Weights of a small mixture-of-experts language model, trained from scratch on English Wikipedia: width 256, a softmax router.
Below are experts of layer 2 (counted from 0) of a mixture-of-experts language model. Rows are named router (the router's row for the expert) and show model dimensions 0-255. Each number is 500 + 50 x the weight over its row's rms, rounded and kept within 0 to 999. Numbers have three digits each.
After each expert's rows: a language model's description of what the expert responds to; "mostly gets" lists some tokens that are sent to it at least half of the time. This comes from a sample of Wikipedia text that the model never trained on.

# expert 47
router:559488448418570492466510429496544468540583506494517381501573482547498541404529522454447451493495563469462489528484524508472550533513518400495502503507522551537396570573583511410415466585547539502543571513537516604458470460466480536466575512456543499561583469447570497492578485440582445537480410528526488540539467529529461540555540431486565542425511615459468563571372456511538431595460523520458509410512491482537522433501480480497419525543599485474538491467521454438532496536515626481470457505423450399457395447480490487568586470607474502507498531512538546529619520463493550470486525524485445538547499423547535483445509572591598528461468441469511472483449545431504466552492465545455477536502547632559598513518472426447488494453448461591492440440433530500469484527496533
Politics, military, headings
mostly gets: " President", " General", " Air", " Council", " Army", " political"

# expert 20
router:584431516455551469489513435429517473562488535534445437475527546446451507493543502442465463486472515495448537449429541507430476650429534526403503559498492509536458562579481436434495530473605505514508486520528562492448538504469495553540535510452505581543595444544628511451509515509540549528479462479526539510477560470408562593504510465496513503407573476428388480568463497529539374491508517486477525458612470562453474511517508550534416459511510507506541509553476454483407580572371482499502543590490512446457525584446508500512506427540500421575614502515542544578550517500418582504539571529537385552509517539588479510470536526466548491531509434502442498502411484444434487460499486491444485509477495494481591473409422434418532508442448466499570599487485590578381552529452523
F, E and capital starts
mostly gets: " F", "B", "f", "E", " E", "ig"

# expert 34
router:536510508393647453513476527458511444499473627458443328491542560419538476389558499406515489521484547532532505498476553478409524493515540518473481578497537517555472571566509424516430471500506533501534604509485566564551456520482571526553509538432474547530533572490557489558569525505509503456501483512524465624498468453448612484510534504516468451474534436472447589440507481514511433518535553570446462509476410572548522446496496549536403413479543457469527467587543473454410456558543573435566512531473548418506514508462516579618487489578539530580527511458575550530548435544479519442483479478486503450576474426565386457441461500528505470533446450611446496459466516428491465456565506547478427487494462506522590483443486449543523393432467424527506457489555523530482517568490554
Mid-word pieces, titles
mostly gets: "'", "ly", "\"", "one", "I", "le"

# expert 62
router:486504506435545436534527496536552535472453581467448500509561567485504452450514463404447511466526648493537546486390493492454461510472593482562440563461548538506434565525519483409455469456600572471488471454518600544397478532470491514490576500413496496530587563534527481522555554472576520508476483537559470597535547612506508511479524488507598548460530513471518570437414500455529449544505600539422514409514479505495470430497525511452444447527571450567497416541450511468443540530494549470521485651477507507459558466465468555595540516589591519470566554528500569466482527458449537469572462596521451500563554463545418480466599554480530508525470437578473474483457574424442442515537479491501470470466435526488543533456473448460477401431449476603516439470492551522387487506420410
Adjectives before nouns
mostly gets: " other", " British", " new", " public", " local", " small"

# expert 29
router:500386527463552411464466457493625463543517532508469448504537519487485531511463480417508473471463561527489547495469496484409564513445559514486462558449568555567493499486565461388494505558583544548451509468541503553438480578447540569517547470457435507494578462515593513472607551518544594497466515571554490511476605542432538626465591436514540492495530481479517524435450535498505389509566567549360511450480513460521537493508554458494402467449461484578514485545521407462511511549500563503463488523422601499467560499446466558531504522508535427478603543528508489467552497483415573480531538538529472494573541517532410570448533477552475537479435470589492504573433460440455458513499496477538586376500459517510488465456449399393488510444482461492535534416560632555432526530433444
Ordinals and competition rounds
mostly gets: "st", " Th", " first", " new", " second", " f"

# expert 16
router:561454483460556522570494495443495506498550517441565386461566543569574485426481523484478505415483528468564469459439484500470546599494589530391476528475588515525557543538479547483437446502500537472505579481500494622525457473538540465462517543441426547528540565503565553430562511447496466567589445488571500521486534570398514568455524476420521618488572485476424623474489553456528379536474528494437544505501475573593607443462543516504406476453569450545517509574511421483407535547523543513520468492472533483509491488405486555575590461528502495581519536468507473503508437554440570484513441507394438445602496483524501527433485537501518573464532448522429496480498518415494446445624495542412534479596529478555497486470383463460512515504405498457500415424521540524499479521464519
Romance name fragments
mostly gets: "ro", "o", "os", "é", " de", "io"

# expert 35
router:494426490492538424500495478416495521469502513414470430541534616425528506461525552415471520459446585505480500473455550539491581445566597471425511491494472561583488525533515514530421472522513554519488496464578577511476495587517591506530552562475471550512533529567564509444526536447495522560531528585551499487541567517475533582559487459517528573553484472442467538486404414512586450507479525510476510349540411543498425466444510516516457428485549408618547494545503506473442500531465508438489511547478492516498465454419440567515558546584526440535516537555471496456594430572402514485484507466435422453571500449504459553400559533463488548485529446496460380552489444388480487545574528557473470458444492564559575451462378472453511528511502523520492403467548650547468466575494469
Article plus word start
mostly gets: " d", " h", " all", " of ", " over", " three"

# expert 8
router:586445471461565523522595396514511422459536591368532385526516529442447487378481556480486484456509570560562549496443543489446549494444509464530472535530534535588424573541480461416505528446600589549521576458502534484501562568470540495459492565474467511517562492488527525526543518426494540558538495468583498545510473526453543540647510446441483550492492497407435585495517474487502475539473525571495473394519464550580534427418545505488431432501525384452476485566512420400544512588435615450517563551438472440459551466535497465494510555538516495452546590525443533475458469458475601473525471550460449473560515407533490508441451467544557422470535478493469470540470576398436466520514532480542478481553498569519580474514483443445575436531470541475508478420504603472458488503516498
Line breaks and punctuation
mostly gets: ").", " ==", "s.", "es.", "==", "ing."

# expert 58
router:468500494482519469543504472520594535451522580440516456479461529458520526468520516471456563490498516501516524402462457387443504525471623490499450465537470575643429507653577449503431493558597542543493471462583584576507427575428559505419529515448466540487598487419494541466529540479553581434487522489536497561455559514525538493462491539492624447461580502455465556509500547440473456508470533462473411428522449531454435492497501502520379445492544493517540433514450431420479489535503591522501523583472564431506584571409512564525416489565535460466534517596475491549506522511499520528494514546578401472491510527553389552462494478480558438446419477559470525435561558389501494495562465451508496515513530535537549478504419450469543482448406532504470531531517564609426555564484482
Common prose words
mostly gets: " also", "ing the", " found", " only", " form", " used"